Weights of a small mixture-of-experts language model, trained from scratch on English Wikipedia: 9322 steps.
Below are experts of layer 2 (counted from 0) of a mixture-of-experts language model. Rows are named router (the router's row for the expert), gate (a neuron's input weights, with its number), up (a neuron's input weights, with its number) and show model dimensions 0-159. Each number is 128 + 24 x the weight over its row's rms, rounded and kept within 0 to 255.
After each expert's rows: a language model's description of what the expert responds to. This comes from a sample of Wikipedia text that the model never trained on.

# expert 56
router [152 122 112 121 142 182  91 122 139 136 108 134  87  85 145 141 118 122 171 105 143 108 134 119 150  59 145 154 144 129 165 112 118 156  84 109 157 150 134 114 119 105 108 134 133  83 132 151 152 100 147  93 131 135 105 131 121 134 108 143 175 136 130 163  85 155  88 132 133 130 106 137 114 121 151  99 100 165 131  63  93  77  79 166 122  84 135 165 156 122 147 134 112 135  82 148 138 155 117 130 137 139 123  76 171 116 106 141 145 126 157 105 157 114 147 111 104 104  92 117 128 116 175 134 144 123 118 157 128 137 148 114 137 140 127 140 165 138 121 147 126 100 123 124 113 140  98  93  89 127 126 170 143 147 131 137 135 137 110 133]
gate0 [128 154 125  77 133 190 127 132 141  71  63 141 148  90  93 140 121 149 134 137 122 104 102 121 109 143 131 119 113 132  79 114 154 157 164 112 106 149 114  81 176 145 152  86 121  92 112 106 123 154 141 166 150  91 163 132 124 111 137 129 104 153 117 113 138 109 109 100 142 133  80 153 131 181 106 102 107 166 164 133 128 100 116  99 162 155 165 151  96 100 131 102  92  78 113 121 141 158 142 115 119 133 124 112 120 114 121 118 111 154 128 127 129 120 139 133 142 112 137 138 133 159 117 145  99 120 156 134 123 127 105 136 145 107 122 101  89 127  80 121 127 105  96 157 130 146 135  69 159 125 126 105 126 107 121 144 120 104 134  92]
up0 [115 155 156 128  92 156  89 134 139 122 103 148 121 117 100 135 136 154 128 164 135  82 123 118 114 141 116 137 139 150 111 140 156 123 108 102 132 130 124 112 129 118 158 103 109 151 150 115 138 125 150 120 143 124  98 157 121 129 148 107 106 126 116 143 144 143 113 124  64 118 106 153 132 125  99  64 124 140 146  89 100 105 129  90 137 146 123 170 134 152 120 145 131 139 140 124 132 162 108 134 140 139 185 126 108  88  87  94 146 114 131  72 151 150 139 162 128 128 136 123 160 149 122 100 139 160  70 164 164 132  97  84 109 120 120 156  84 155 135 119  82 135  65 157  79 121 110 119 163 128 129 106 124 109 141  96 132 174 134  82]
Sports nouns after ordinals or "the", such as season, round, match, Cup, qualifying, minute, weight, in league tables and match reports.

# expert 59
router [144 119 127 155 122 160  98 170 103 163 149 114 138 129 145 121 170 123 135 108 165 121 140 141 112 131 134 135 127 118 123 155 171 153  97 168 149 144  98 134 101 183 198 141 123  98 160 129 182 118 142 149 146 124 114 128 104  60 142  93 156  83 185 130 112 124 113 156 114 130 155 135 136 117 136 150 147 129 123 119 150 100 121 124 141 170 120 100 146 122  96 147  83 175  80 129 144 175 124 124 100 136 140 123 143 113 112 118 148 146 180 130  97 126 141 149 131 123  96  89 112 119 161 157 135 137 176 135 104 136 144 138 128 145 168 113  98 136 123 154 130 149 125 113 117 144  94  97 131 152 156 142 113 141 163 151 141 127 149 109]
gate0 [125 140 146 148 162 104 166 154 151 160 139 138 140 169 141  75  49 157 112 120 110 177  93 139 149 131 105 110 138 139 134 128 117 161 178 129 145 154 161 151  76 133 108 116 164 109  65 125 146 120 160 103 119  98 135 123 118 138 122  85 115 106 112 140 127 152 148 132 158 165 138 149 119 163 117 128 125  76 135 119 116 106 132 108 161 175 146 134 112 136 181 150 138 100 137 108 127 114 141 140 158 141 109 147  98 107 111 115 136 129 115 122 114 120 122 136 178 123 146 113 136 150 118 113 106 103 138 124  93 120 112 193 124  99 153  97 109 142 122 129 114  98 122 142 144 174 123 114  97  94  97 108 125 162 118 116 142 100 126 130]
up0 [101 123  95 135 151 126 150 119 150 100 122  91 103 112 110 145 103 161 135 115 144  98 135 122 138 128 125 121 183 167 128 115 119 115  97  83 121 134  99 142 120 130 170 125 111  78 142 117 115 112 161  84  85  81 180  83 107 116  99 145 122  80 149 108 122 130  89 100 118 113 156 137 138 104 131  65  94 136 105 131 131 105 141 112 118 142 159 128 141 117 159 135 106 112 106 144 171 126 133 118 141 117 148 129 118 153 108 102 140 161 155 118  98 147 143 140  99 110 141 138 118 111 104 125 135  85 165 154 127 134 115  97 126 154 173  87 186 126  46 144 128 154 131 125 152 123 124 120 114 146 134  93 126 140 137 118 140 147  95 127]
Final capitalized nouns of organization and place names, such as Street, University, Club, Service, Navy, Association, School.

# expert 14
router [149 149 128 120 156 101 136 134 128 122 130 128 124 140 149 160 133  83 103 141 175 189 150  79 150 137 144 119 106  98 203 116 168 139 112 114 131 105 100 107 138 203 153 155 110 124 141 143 129 136 128  95 103  76 141 127  84 147 135 153 147 128 156 125  90 107  95 126 109 111 159 111 155  86 113 134 138 185 131  93 150 155 140 131 157 109 116 138 158  99 169 137 125 137 112 124 161 131 141 128 117 130 129 140 145 118 129 103 135 100 130 141 190  93 115 153  87  91 112 140 136 114 107 160 121 117 124 138 140 132 177 152 110 174 148 115 109 148 134 138 141 127  98 139 159 127 117 168 131 164 134 119 132 110 118 136 122 126 109 154]
gate1 [123 144 190 129 148 115 132 115 153 113 119  98 134 169 128 135 120 152 149 135 104 118 156 130  95 155 124 149 133 151 144 106 102  39 144 141 120 176 103 135 132 122 131  97  98 165  84 164 101 144 111 104 110 130 146 114 138 178 122  92 103 152  79 132 121 138 134 142 153 150 117  87 135 157 140 111 142  97 142 123  97 160 101 118 116 132 122 109 103 137 129 131 159 115 115 140 140  81 118 132 166 136 104  89 144 179  96 124 106 122 124 147 127 153 159 175 121 123 113 134 131 163 111 110 162  93 140 101 141 139 128  76 127  99 122 142 125 110 101 101 135 146 138 156 105 154 117 146  92  88  91 135 106 143 125  98 118 162 154 120]
up1 [115 133  95 136 103 158 131 151 135 145 125 138 113  98 119 100 122 106  92 123 163 103  97 140 161 117 129 110 137 127  97 152 147 200  94 118 131  72 145 134 105 143 107 150 150 103 153  83 154 114 149 158 178 134 119 150 123  71 126 178 140 105 149 132 156 102 141 120  72 121 133 137 148 123 135 182 124 146 114 172 142 106 134 116 121 142 129 152 144 149 131 129  90 142 112 130 109 147 139 118  91 129 138 158 126  95 139 151 141 132 136 108 110  97 104 101 141 129 152 132 129 106 149 146  96 160 124 144 128 105  83 187 128 160  96 138 140 129 162 176 117 152 131 111 148 119 155 103 176 162 162 108 147 110 127 131 133  82 110 129]
A lone capital letter starting a proper name in tables, lists and citations, such as P in Putra, K in Kuznetsova, F in Group F.

# expert 8
router [156  90 127 151 151 169  84 161  85 108  82 108 138 109 137 137 127 173 105 111 157 155 138 137 141 111 145 134 118 104 162 149 105 149 134 152 120 130 129 117 133 142 173 169  91 131 103 150 183 125 116 113 127 146  88 122 116 150 103 116 140 123 128 155 110 161 123 112 139 116 146 115 149 122 155 109 133 162 174 117 146 136 152 137 108 144 113 165 141 108 149 132  92 132 159 127 104 118 139 143 106  80 155 135 142  67 138 136 142 125 116 125  93  94 138 100  90 149 136 101 152 117  81 108 115 144 176 149 157 116 135 136 162 116 145 113 110 165 101 133 112 112 133  87 131 134 109 178  78  78 110 126  93 139 121 108 131 163  98 137]
gate0 [152 155 103 148 134 124 131 111 130 128 128 146 164 164 120 158 167 102 119 135 114 107 105 128 169 140 128  88 127  97 132 136 160 136  75  70 137 149 130 177 117 121 141  99 136 147 144 104 119 125 131 112 147 106 158 101 143  95 104  82 130 100 174 106 154 157 124  87 112  96 139 168 106 135 115  98 122 124 141 109 157 134 140 159 123 144 170 120 112 151  99 108 105 125 119 139 164 149 119 121 125 116 192 130 104 104 101 138 104 135 117 116  73 139 112 114 115 119 113  94 154 144 143 110 132 140 179 114 111 166 121 127 155  93 103  97 113 129 184  86 106 147 148 146  76 159 157 121 116  98 140 123 164 119 149 119 119 154 118 139]
up0 [ 97 131 139 137 153 114 134 139 119 148 121  76  99 125 149  84 136 161 128 157  94 116 113 122  74 110 125 161 107 103 119 167 101 137 132 170 131 124  97 142 111 152 142 164 157 165 133 143 161 133 109 112 145 143 111 146 161  98 152 155 111 130 151 147 126  98 129 125 129 151 129 109 171 154 107  99  99 105 113 146  91 139  92  84 139 134  90 140 113 104 165 159 116 134 104 135  99 138  83 121 137 104 127 161  95 115 124  95 118 128 136 115 175 108 110 158 130 133 166 142  79 153 116 121 136  77 101 134 115 125 142 143 102 124 154 129 175 168 138 163 121  81  82  84 165 111 116 143 140 138 124 143 128 129 110 136 102 133 110  78]
Single digits and number pieces in dates, ages, coordinates and table cells, plus words like age, born, months, one, half.

# expert 16
router [126 113 130 152 150 146 112 114 147 109 121 140 137 134 125 145 133 109 139 123 138 163 130 168 129 142 150 111 115 115 154  93 152 151 119 149 136 134  92  95 115 141 134  82 143 112  96 134 120 138 155 126 105 101 146  97 146 112 108 159 177 136 154 132 106 104  88 141 169 151  87 125 135  77 120 108 136 162 156 103  68 125 135 112 106 198 120 111 177  89 102 153 128 145 162 102 143 105 133 123 122 141 111 100 137 110  91 121 108 116 160  83 145 116 140 115  96 131 102 108 170 170 156 146 165  94 132 145 104 104 134 137 105 196 141 137 161 128 123 131 100 131 105 128 114 150  94 130  99 103 130 161 171 136 128 160 144 162 113 122]
gate1 [ 95 110  77  88 128 161 156 144 179 174 123 123 116 164 151  93 125 100 114 151 174 140 131 118 109 152  99 116  92 100 148  97 118  83  96 167 119 154 151 102 152 135 115 133 139 106 112 149 131 104 114 155 167 132 138 145 146 136 110  97 109 138 176 158 171 148  88 154 112 160  99  62 132 190 131 102 125 106 113 121 126 150  85  96 143 105 147 122 165 142 110 114 112 145 160 113 156 109 151 124 105 121 132 152 139 152 154 126 128 127 171 147 101 120 104 134 140 135 143 127 110 115 115 111 114 132 110 114 118 127  98 162 107 107 184 129  94 118 106 134 148 158 144 106 130 110  88 162 150 136 127 116 129 116 136 106 129 153 130 130]
up1 [ 60 137 144 114 131 157 136 140 143 117  67 145 134 133 146 134 121  98 120 151 107 125 123 117 113 138 104 143 150 108 151 106 117  67  76 143 122 132 141 116 176 114 148 133 131 148 113 125 138 104  95 112 118 142 133 147 127  76  88 108 104 115 107 129 167 122  56 106 167 154  84  90 141 161 152 108 158 107 118 101 122 157 132 154 143 115 132 123 129 143 124 106 149 180 107 129 131 114 140 125 136 152 136 133 140 171 125 148 173 104 125 161 156 131 135 125 132 142 189 141 146 116 124 134 149 119 125 104 145 122 114 102 107 141 124 101 153 123  90  94 130 109 114  80 137 133 117 166 183 136 173 157 142  97 132 110 140  98 152 121]
Symbols in tables and headings, such as =, dashes, slashes, ×, and country codes like | USA, | ESP, e.g. a title-closing = in sports draws.

# expert 43
router [113 124 135 129  70 116 123 144 120 141 153 115 111  85 102 122 145  90 126 126 135 109 138 139 114 121 131 140 167 147 116 130 133 150  94 134 149 118 141 180 124 146 139 115  96 113 179 104 155 127 107 139 130 174 112 140 133 104 124 139 160 120 140 157 104 101 138 142  86 117 117 140 133 148 100 148 121 132 109 133 100 124 128 100  90 122 144 132 126 139 103 143 112 139 101 112 150  90 124 158  94  94 120 165 150 179 119  94 168 142 143 120  49 164 105 154 138 150 104 142 117 103 187 142 122 157 113 128 130 141 164 129 162 149 136 177 127 157 149 102 102 195 151 161 122 127 126 143  94 164 121 135 141 111 120 159 172  91 112 120]
gate0 [127 134 157 164 132 109 110 155 129  68 133 132 142 184 132 115  84 128 188 132 119 127  93 117 142 166  95 104 135 141 116 115 119 112 156 132 115 158 140 100  66 122 115 107 136 133 131 126 115 114 162  98 138 103 179 154 165 121 159 138  70 184 130 124 106 148 162 142 159 140 116 126 161 107 160 127 166 102 152 129  66 114 130 110  99 158 159 137 150  87 100 120 118  99 104 147 119 155 118 147 141 123 143 171 102 133 116 165 134 148 129 160 151 121 167 149 122 117 112 129 118 123 104 144 151 127 150 133 174 137 132 123 112 122 113 133 104 111 170 154 137 145 128 176 146 132 156 142 142  82 118 113 150 135 123 114 109 138 119 146]
up0 [158 127 131 164 168 140 107 107  98 125 128 122 157 102 122 165  78 152  82 133 159 122 127 134 134 107 101 116 137 200 113 116 128 158 135 122 121 141 120  75 144 142 117 150 118 105 130 148 155 177 120 125 109 155 134 154 125 155  86  82 114 120 143 123 164  96  74  97 102 149 104 133 160 169 126  78 103 128 149 135 145 155 152 147 131 157  90 115 154 143 165 150 127 105 131 144 138 125 121 133 148 130 167  91 126 114 124 163 158 115  85 124 118  93 127 113 132 122  94 143  91 132 180 121 105 148 121 138 150 139 105 135 110 159 166  84 140 114 146 151 127 116 144 125  57 124 144 114 112 135 123 119  99 113 115 135 101 121 126 150]
Capitalized institution nouns after "the" or "of the", such as County, Council, League, Theatre, College, Railway, Senate.

# expert 44
router [118 134 104 178  98 164  95 103 121 118 117 149 123 132 138 133 121  92  97 109 147 123 120 140 111 177 154 147 127 138 117 111 140 140 114  91 100 110 101 157  82 126 125 129 109 134 117  84 118 112  84 163 179 117 129 135 165 110 117  95 120 128 126  95 143 160 106 134 145 132 179 148 114 100 135 170 133 150 121 136 136 106 133 143 120 100 120 117 109 174 112  80 149 145 143 141 159 135 137 123 100 125 154 131 139  98 155 153 134 111 117 132 153 154 193 135 133 120 101 110 130  91 137 114 140 209  99 107  73 124 141 151  88 164  98 157 104  95 135  81 119  77 139  96 109 133 135 135 155 130 115 133 146 115 140 114 150 145 135 128]
gate1 [139 159 105 146  98 122 112 139 203 161 120 138 155 112 129 134 135 130 177  98 151 105 111 126 147 158  87 138 104 147 102 149 128 139 139 163 151 101 139 129 126  90 154 103 137 131 135 122 160 121 122 111 170 155 117 106 139 132 138 131  86 112 131 106 133 111 131  95 164 139 147 123 136 111 123 150 129 138 150 141 179 147 101  99 129 120 125  98 157 145 154 139 182 134 150 104 133 187 107 118 167 120 167 170 122 156  94 107 141 146 118 111 113 141 109 140  92 141 109 144  91 113 116 113 113 109  58 145 144 155 109 115 150 107 161 101 140 155 136 136 107 161 118 160 131 123 158 127  77 182 124 106 134 131 162 149  96  93 131 138]
up1 [141 101 143 150 124 112 135 171  92 135 139 132 115  92 108 165 164 131 116 113 119 125 136 150 152 127 130 187 110 130 113 145 133  60 117 142 142 114 142 157 138 125 164 158 130 107 120 108 134 113 110 174 138 163 121 125  92 143 135 131 114 116 128 151  57 157 140 167 128 135 122 158 128 102  70 124 145 112  82 123 125 144 136 135 146 130 109 141 100 125 146 125 145  77 134 128 103 148 133 142 140 155 105 167  97 101 174  73 142 140 135 123 136 102 111 125 112 111 154 126 125 151  86 171 101 101 131 141 143 135 124 111 163 130 157 101 113 168  93 139  84 190 131  92 155 132 134 134 165 134 103 127 135 148  93 166 146 131 141 121]
Middle pieces of ordinary words after a prefix or first syllable, such as app in reappointed, air in impaired, ub, ject, clus, ace.

# expert 15
router [148  92  93 126 129 153 133 111 107 131 125 123 136 105 104 135 176 145 107 118 129 106 155  91  85  91 137 115 178 134 105 164 131 148 107 153  96 110 122 118 146 132 149 142 124  85 166 110 131 140 123 185 133 161 133 113 136 118 137 128 146  95 136  97 135 121 155 163  92 103 134 169 133 159 140 113 109 122 112 122 137  83 119 122 145 106 145 176 101 143 108  95  97 127 136 149 125 161 100 121 105 152 141 126 102 121 146 140 160 151 113 113  63 103 122 180 137 106  87 124 111 108  99 163  81 147 186 114 127 117 178 127 108 133 129  82 114 118 133 152  96 132 120 139 107 163 124 137 141 100 145 150 112 167 112 145 161 115 162 137]
gate1 [116 113 128 109 172  89 130 117 121 113 109 105 123 154 108 106 124 157 154 125 126 162  97 100 132 138 137 121 150 155 112 160 129  90 110 150 118 100 126 140 187 107 162 157 183 107 164 146 144 146 132 122  85 151 159 106  89 118 129 106  65 127 123 149 144 161 160 140 146 120 149 139 149 151 142 131 137 105 143 169 138  75 126 139  90 138 144 148 161 136 117 118 137  83  59 152 106 132 123 136 138 128 183 128  78 122 176 129 128 118 166 115 174 101 135 126 133  92 132 122  99 151  94 120 104 156 139 135 167 145 172 113 149 120 126 120 163 151 127 160 142 125 149 127 113 145 122 107 105 115 122 151 122 102 122 143 103 153 148 123]
up1 [119 129 143  99 179  98 114 110 134 118  98  84 107 169  97 101 125 141 145 146 124 166 103  99 139 104 141 114 139 156 122 176 128  86 107 122 113  99 113 136 191 123 154 157 162  98 154 112 144 129 127 124  94 149 165 102 101 120 131 102  49 116 122 135 131 175 146 132 129 115 167 144 139 161 139 136 120 102 138 169 124  60 111 123  94 142 143 139 157 137 127 114 138 109  79 141 107 143 131 127 142 126 145 134  99 106 177 128 124 117 147 120 175  97 140 138 134  88 139 108  97 124  90 136  91 148 144 134 169 147 182 102 148 112 140 111 163 149 130 159 140 141 137 129 126 130 119 117 115 113 111 146 118 135 133 140  87 131 143 126]
Final pieces of proper names, surnames and place names, such as -ski, -ville, -ina, -berg, -ić, -kov.

# expert 19
router [142 134 180 158 124 144 140 134 145 156 103  92 134 121 127 105 135  95 140  78 120 115 107 141 107 102 166 109 120  97 128 158 129 122 112 141 134  96 109  69 108 162 140 147  88 163 105 170 139 116 142  86 115 124 124 136 147 148 170 103 116 111  81  98 103 106 129  92 184 116 145 119 130 136 137 126 153 112 105 162 125 151 155 138 175 117 110 127  58  89 132 142 149 154 109 106 173 157 119 152 134 152  92 131 101  92 143 128 104 120 140 123 130 108 171 133 133 122 133 104 181 154 144 152 119 116 136 115 150 142 115 139 103 137 117  92 147 135 143 120 140 125  84 137 161 125 168 119 150 102 163 158 139 131 128 121 171  94 119 111]
gate0 [157 126 178 108 132  90 112 152 171 127 126 101 120 161 120 113 119 149 134 168 158  98 180 139 114 154 138 127 117 123 108 170 119 174 146 143 115 105 108 107 117 118 116 147 137 140 143 141 138 127 113 113 147 125 118 116 127 130 138 104 140 133 113 144 166 142 161 126 143 127 101 125 122 147 114 142 126 102 133 164  88 101 104 133 147 111 156 103  99  94 191 154 119 131 119 112  89 102 193 134 110 188 162  72 102 101 163 150 121 113 116 155 166 147 145 132 125  85 162 147 159 170 112 126 163  82 116 151 140 148  86 105 146 175 112 134 118 136 119 139 143 108 116 119 111 130 175 120 151 120 144 150  95 110 129 118 118  94 110 124]
up0 [109 123  95 118 102 112  87 146 149 144  72 126  95 116  98 142 146 159 163 125  93 143 139 182 147 111 176 109 132 113 103  97 136 154 110 136  93 121 120 142 150 119 149 142 129 160  79 118 104 150 180 113 150 127 143 112 123 116 123 127 133  95 136 120 133 177 118 158 110 157 168 145 110 142 114  87 114 126 139 129 125 116 145 132 106 151 108 125  77  87 159 140 140 146 139 140 114 130 129 114 112 145 136 181 105 168 144 135 117 113 101 144 132 113  92 176 128 129 127 144 170 130 100 153 156 106 132 167 172  87 104 137 135 110 114  89 114 147  96 167 108 102 145 114 169 142 103 119  93  92 133 129 110 158 141 145 150 133  88 102]
Country names after "Country:" in infoboxes, plus word-initial pieces of learned or foreign words, such as Austria, Form-ation, Agric-ultural, philos.

# expert 32
router [175 134 146 140 152 109 162 142 118 153 113 126 145 135 109 120 128 120 136 125 141 131 130 116 143 111  97 131 113 122 105  96 114  90 133 143 133 139 121  95 111 125 130 138 142 115 155 143 145 111 152 124  77 102 102  88 100 172 155 187 138 156 166 127  87  95 134 144 130 125  68 142 151  85 159  52 132 107 124 110 152 128 130 131 151 132 132 144 156 112 173 156 122 167  90 131 100 162 163 136 130 159 106 124 129  92 135  80 146 178 154 128 151 124 107 117 120 115 140 111 109 133 173 154 135  70 168 150 135 119 136 100 117 130 127 121 121  93 172 105 173 121 135 121 140 127 146 134 126 146 142 128  90 114  93 110 123 123 173 108]
gate1 [126 146  98  98 117 173 136 151 144 151 162 139  85 144 152 118 136 134  93 146 145 126 132  95 111 115 112 116 147 132 156 121 165 123 105 113 120 195 136  88 133 116 170  99 122  71 166 116 118 129 128 125 127 176 153 150 118  85 112 132  97 122 147  58 137 121 125 157 141 137 158 114 194 134 158 119 133 124 137 123 133 112 131 128 163 128 120 139 168 173 154 134 122 109  78 131 157 145 147 132 139 152 120 115  97 135 159 121 163 113 171 120 142 107 149 113 115 160 145  87 132  96 124 144 136 131 160 130  98 148 140 109 117 156 130  81 152 127 112 107 118 154 113 121 144 128 142 137  51 150 101 120 143 154 118 153 124 139 123 152]
up1 [162 154 121 143 134  79 123  92 160  80  80  89 124 127  62 135 145 115 130 110 101 136 129 148  96 118 147 163 135 166 101 146 139 136 150 111 135  99 105 133 132 129 118 125 132 131  90 154 126  99 112 139 124 123  71 138 117 138 116 131 151 139 150 159 148 137 126 147 118 130  96 166  67 140 133 136 152 155 121 126 111 151 114 126 125 108 141 125 113  75 122 113 198 120 131 139 100 102 133 149 127 128 106 135 122 133 148 158 109 107 105 131 131 147 104 119 114 124 149 133 114 163 131 114 104 110  88 121 194 118 128 104 145  86 145 103 105 142 110 143 142  77 138 118  89 115  94 116 214 106 167 123 125 104 124 111 131 118 136 123]
The pronoun he (often ", he"), short syllables like de, no, re, Don in names, and coordinate pieces such as °N and ″W.

# expert 31
router [103 150 149 180 111 122 141 102 142 127 134 121 117 136 136 137  97  74 133 135 113  94 131 111 158 132 136 168 158 130 103  82 149 104 135 108 141 103  95 119  88 145 132 137 128 125 131 107 142 103 130 103 105 123 117 100 130 141 108 145 107 142 148 117 125 114 153  93 128 158  85  89 210 115 122  99 122 120 131 102  75 168 100 118 169 148 135 149 143  83 137 172  90 150  94 122 139 113 143 141 171 125 102 127 168 100  91 111 146 152 154 118  94 148  96 156 119 138 120 137 159 110 167 151 115 103 137 141 138 123 131 106 160 134 127 169 153 102 144 111 128 141  82 139 153 146 138 120 123 146 142 154 144 129 122 107 173 103 179 146]
gate1 [ 85 110 119 123 121 111 106 138 155 126 136 139 145 165 154 139 184 162  94 120 126 157 144 153 145 106 147 106 137 120 123 137  74 105 122 146  95 144 167 144 122 139  84 124  79 163 115 131 116 125 153 119 119 139 131 152 108 117 142 118 167  95 110 100 127 127 136 139 153 113 135 130  85 171 105 110 145 115 112 135 130  96 139 126 134 137 130 120  81 169 108 143 144 152 170 124 137 146 100 109 153 123 148  97 103 128 111 170  89 124 145 112 152 108 144 129 151 149 176 146  90 127 122  98 135 157 142 134 120 185  86 104 149 106 118 117 116 143 164 155 124  97 145 130 155 116 141 181  88 125 146 116 138 165 138 116  55 176 119 145]
up1 [119 126 166 142 162 121 176 118 146 142 189 112 102 103 176 119 105 141 123 165 133 131 127 148 155 151  95 133 121 111 132  81 136 113 131 122 142 136 165  87 120 126 104 161 114 115  83 167 112 107  90 134 153 150 147 110 140 135 133 160 113  90 144 145 147 129 161 139 140 114 155 128  94 133 120 157 117 115  98  83 118 124 143 134  82 156 138 153  84 143 100 126  74  94 115 105 102 116 114 132 111 133 127  96 185 138 147 155  85 118  97 124 137 149 112 171 131 108 124 145 145 116 151 179 147 154  96  87 143 154 116 165 119 136 141 172 151 102 124  91 130 122  80 136 137 151 156 148 101 127 124 126 149 122 138 156 118 126 140 153]
Opening pieces of capitalized names or words, often right after a table pipe, such as Wash-burn, Brit-tany, Mont-gomery, Atl-anta.

# expert 36
router [119 186 176 159 112 171 128 107 133 137 111 119 118 200 124 124 137 101 111 113 132 140 115 104 174 131 109 144 132 149 113 129 168 128 115  77 125 124 115 144  69 145 102 124 147 151 118 142  86 121 178  95 134 110 175 149 160 112 100 112 122 145 126 133 143  91 173  94 130 146 112 137 161 142 130 142 177 157 173 119 107 138 128 157 147 129 108 149 124 137 105 104 117 125 125 123 115 133 103 132 151 140 127 122 116 107 137 137 123 131 166 106 181 116 160 107 109 142 155  97 132 158 130 132 107 111 111 127  91 134  89 109 119 155 126 140 159 106 143 134 185 115 114 117 178 126  96 110 155 181 147 134 160 144 116 101 103 141 108 120]
gate0 [131 143 150 111 149  99 126 106 163 189  78 161 137 100  90 147  80 141 122 135  91 118 131 133 125 134 150 144 124 160 125 149 134 140 110 122 102 151 124 134 141 128 149 143 164 106 131 136 145 123 164 137 149 126 122 111 128 125 141  91 123 122 143 117 199 134 118  89 157 158 146 115 117 148 126  97 111 154 120 159 112 102  96 184 114 127  87 153  95 141 109 118 135 138 175 103 149 135 116 112 135 124 110  97  89  99 117 142 135 149 161 133 157 141  92 157 106 153 122 150 117 190  99 140 110 106 107 112 137 122  83 139 101 139  56 114 173 121 115  98 150 139 106 151 151 140 132 120  96 115 136 126 124 140 155 123  62 135 125 131]
up0 [122 125 113 167 104 123  81  98 133 156 116 121 162 140 121 137 159 153 137  98 138 134 137 140 155 133 106  82 148 112 119 119 120 121 136 166 108 131 166  92  74 138 136 103 140  74 117 118 117  93 122 128 139 121 148 135 143 105 142 138 138  91 125  92 134 112 130 135 149 146 152 121  83 129 149 155  88 139 130  80 157 129 112 165 166 159 179 158 105 148 117  96 120 135 101 126  89  76 171 136 110 149  50 114 117 132 100 134 147 114 106 106 124 138 155 139 177 131 153 123 135 128 141 134 107 165 118 140 115 120 116 158  96 119 129 136 154 149 113  87 135 121 124 100 164 114 105 115 162 131 145 151 147 166 125  81 150 168 127 103]
Words in infobox and location text such as coordinates, "above" sea level, "near", "called", "gives" population, GNIS feature.

# expert 5
router [194 133 137 145 158 129 133  65 141 121 108  90 113  86 111  65 112 118 133 132 161 149 156 158 104  92 161 101 119 172 111 113 112  99 143 133 145 125 132 146 118 128 139 121 112 134  89 157 109 141  98 140 109 115 136 137 138 157 126 156 123  82  88 133 147 123 111  93 126 144 115 159 123 126 155 167 137  75 130 133 123 124 149 143  89 156 124 101 119 171 152 110 148 115 177 119 135 127 148 112 134  83  96  96 147 138 158 140  96 115 144 165 161 138 157 176 137 145 112 107 143 169 138 125 119 112 110 167 145 124 139  68 124 161 126 144 145 144 128 126 143 114 139 102 142 107 131 152 143 120 137 146 122 142  94 130 161 114  84 160]
gate1 [137 116  75 199 174 160  99 107 150  93  91 126 128 112 124 106 109 139 116 112 117 120 131 101  91 113 116 116 113 146  97 108 142 141 149 106 129  95 141 109 105 157 141  96 114 176 132 150 111 130 132 135 154 144 128  63 134 133 122 116 108  87 192  96 103 182 122 131 196 114 129 137 125 127 129 137 104 124 129 149 111 133 133 136 127 151 126 128 125 119  93  83  98 126 126 129 149 112 110 108 137 105 134 101 126 117 134 128 160 155 120 114 145 116 132 129 109 115 137 175 105 130 126 108 106 109 127 156 132 164 140 126 117 166 157 166 119 118 117 111 150 138 149  94 169 154 122 164 110  79 157 128  71  71 119 150 130 148 108 144]
up1 [110 120 137 150 125 109  72 131 127 108  97 156 160 129 132 128 155 119 100 158 104 102 101  84  95 113 113 148 127 160 152 130  92 110 158 146 115 121 124 128 135 130  90 107  65  97 140 133 119 146 133 120 125 175 145  91 146 143 158 130 148 107 117  89 149 116 111 135 124 120 140 115 127 135 126 149 145 104  87 170 143 140 144 119 115 127  97 146  96 103 122 142 148  88 173 122 155  87 125 133 112 113  78  70 118 142 217 134 104 142 108 116 190 102 134 148 114 112 121 116 111 140 116 118 169 140 153 100 154 139 107 144 138  93 131 164 126 143 103 143 140 130 175 140 148 148 128 145  93 129 133 120  97 108 125 169 129 109 105 144]
Single capital letters beginning a word at the start of a line, heading or table cell, like B in Barwa, N in Nominee, R in Recruit.